{
  "num_hidden_layers": 9,
  "hidden_size": 128,
  "n_experts": 96,
  "experts_per_token": 4,
  "d_expert": 32,
  "d_shared_expert": 0,
  "hidden_act": "swiglu",
  "moe_layers": [1, 2, 3, 4, 5, 6, 7, 8],
  "router_score": "sigmoid",
  "normalize_top_k": true,
  "routed_scale": 2.0,
  "balance_loss": 0.000145,
  "balance_bias": true,
  "init_std_router": 0.00869,
  "lr_router": 0.000547,
  "vocab_size": 8192,
  "norm": "rmsnorm",
  "norm_eps": 1e-05,
  "tie_word_embeddings": true,
  "optimizer": "muon_variant",
  "learning_rate": 0.00559,
  "beta1": 0.95,
  "max_grad_norm": 0.5,
  "batch_tokens": 65536,
  "max_seq_len": 1024,
  "train_tokens": 276700000,
  "max_steps": 4223,
  "dataset": "wikipedia_en"
}
Below are experts of layer 2 (counted from 0) of a mixture-of-experts language model. Rows are named router (the router's row for the expert), gate (a neuron's input weights, with its number), up (a neuron's input weights, with its number) and show model dimensions 0-127. Each number is 500 + 50 x the weight over its row's rms, rounded and kept within 0 to 999. Numbers have three digits each.
After each expert's rows: a language model's description of what the expert responds to. This comes from a sample of Wikipedia text that the model never trained on.

# expert 34
router:453552443518575509611488541510375536452552541589482525477519533540512424442506569457508519476527515463442536581539502556468520483445503488472469469560503511450513502549482461452426475519570646552513461499479628446537544500494502557565589493497448456477497550497426453540522587454489467469533499439509458596497533600472530523416453461494577488507592582526547371526499458573510518492423
gate0:555513618579488497531452461497487495509524532552463475461521451485475446424406452528576524515477482473458517558503493553536439488377385531461496474451400564491513457415487542608463487534562517509479486416427538488532508531530475556496569578594592519596515480551490484471462484451511469625540497482579386538498533514506515558498527463411522549502515604479487405479488508485456425553556
up0:504512541487567474523487546524446538506473500575474520429543453586432505484467480493505509455441488468463514581486519464520514455518560375437428463451472561455451468454424441492472416539510440561546453539560571505511455495564446439471550464514547506449549546581444479575547516514448415490511479513503550419506612572501602502552507466430635535523511570544472404558505465537564565436387
What it handles: Word-final name pieces

# expert 31
router:499581452520521536539520470526496480442460555520500447549488604495550342485485465379582527548523495523454555579538473576463556504522511609502500523551437543603446527559528513398398460533550554508501482467528595542550580440501501497507549528492497400456469527560569498569520505461512427487480502431465501521524521432533561526474525343534471486435576515495496503567478502491532491448435
gate0:532480563472474514540492433466480361543435433432505561521521446495561463475504497450594482521536445616505516538545544538509553460519534577480514541528382593534569512570487485381451475510617569481502487513464524471493587432517541538473438442528555531517443548534505464491546468403547535565447431532492350435529513489587579469475506427477549495468503482430485519457525495537518438508486
up0:478559544390406529480545508414472383575516450604498479431596488575533519438452459536560510456473543638498497493501550518491525567538487453509468593507446524413503514526578440468556392495568528508564504481456625501511402507542490517488462475494488510539445530535479451504526472447544511568503529418566514418492546513530444469539572502469456485527465480444437480500413465609528482473473
What it handles: Word endings, closing punctuation

# expert 33
router:528533473475559438504535454502513512500475592511499531526558535508515423503477428440526519506488484518450444599599546490496516538434441556567530597531494409494522521501434455461517499550558521507534455532543501503555585469444496492593650483498496379447398539543499444498516450531614498548489484400514467487528446423486604493423522502455501448524582539550529512570492393542590467496430
gate0:483481418459446463580547438466552476575527544448416600504479525528546498489544540554487580576549506489405469441585496508493536497378504548548453562423561433462539486525522443492473512545424510428485437563500512444474552470514457557536590489550484553597429517515540541469473439477517432561444445585552453503598489531510465566415438552397453518460500442494469469507528415554499528464541
up0:569450453479517447530485459504547427563459440452542473430536475519556543451487574533580511496510526588526596507589480461499560432444477534521530457438464501601531459509461595477429453532526539468578504437568523494530514484580581492518431420411516558368494484499467468587512545414480573483440523444488551464496487574465577557591463432403462505494434546532435485448534457528511476477540
What it handles: Closing brackets and digits

# expert 26
router:554621512513538559559477463487592503459485601457534464550559548534533364535448435465507518547509571522466516485538530512595454541456487599586541485518455499540475532519462482454476482486529516415483460582482509528541589547501540502561534543469517438456476566455447533493558524543479486496501509450466527612530515558497468519452531452558540466518537594602494450567617388553574467446416
gate0:533515547566504544571492502527521432416532566463542470542444412480601485498464459541560429530514593510447503462598414500522534448517429500478446540496460438460445356550482565433453449545429425433483548501534512511456569531497519526610614450492552491470530537544447540412436460567492537513455601478489441541549459478507516475423588462509545526464467545538441559529518530437461476540497
up0:457568486494486503510487462450500518518458490468511475506494500507488393522545578547536478492470443558399469486467496419484434422509441482580543432654490513473534470506465634477433494534483577383564538504485558486578501470491523492537602441441436511618451432495401588484597539435529405492532542437539507534464506483439559496513464472503538553562458506563485506467528546529409547518498
What it handles: Adverbs and closing parentheses

# expert 37
router:500512469529487516541539480477518454503499625540587451486536547542421402536521525474549553609491521522449573546503545587536502503441505587525499489452415578496459500528454494476441480530539481523389570567482541390487516585443608485532549457504522545475569555509442479566553525515525477547489581459445504585488494387542445433397516551457532459486517490541440497563596478512562570465547
gate0:522461465571471477549490490524436425444515632465624563557449462512470522511464515436547529526460598474545520375567434490523562532419508465450559540520534574464544455561475585453438552470477379505434532562534456489549578445463532505596500544497506500505497554565466497522483521482375539485459546524446505425571466435513493464499491478508446463441502465455487516623517498473451584511461
up0:534524492450473571432453483447499492574541564559502509383498413555482445439500474573533531474497533515515465421437527413463470460417495519543511454482429532480501414499432490500580433541453535529517446408429547564533434452466472482469494422468562517518540458485475494510573575486550578567437478441583466549464457563536563455514570497461613574606580517506452479449574520555507557484574
What it handles: Ordinals, kinship, determiners

# expert 52
router:515621436541536490555534462482520455470463502599504495563493500451460397530501480477512526503570513472472482560503475621447555560435487537538438541521440512569540545532495557415442462578558667480527515500551576460522559398483529506534592514556481416454474518564514402499554473519543511424496495441474466553522541512424546544478527401595525482420538529435450484506493459524522561449489
gate0:459467525399549459520504466482455387496482409525521509530430384512441475530460448586515475457555476501433528550542501603490515546449455378491584512532430547571526531530465542436544375550582513498515514524513503412505538515479478585498571519591493525590511499593441502591488461557497519485416475554526444535549557532503442490486479470510596473452479505459559401466527426550530490511523
up0:498448476504469528518492449421438488542427426559458612567539461498442434506487518449597524532522467535436562445512503556504485462555526528515498559471477511489473418466482534474468450433465620505568521445522557536580381471455570536470530418444537422555488479489465529566553525513476490396457487413557462363535635529508562517529567456422485528551482506495525483492549515495457554535586
What it handles: Mid-word name fragments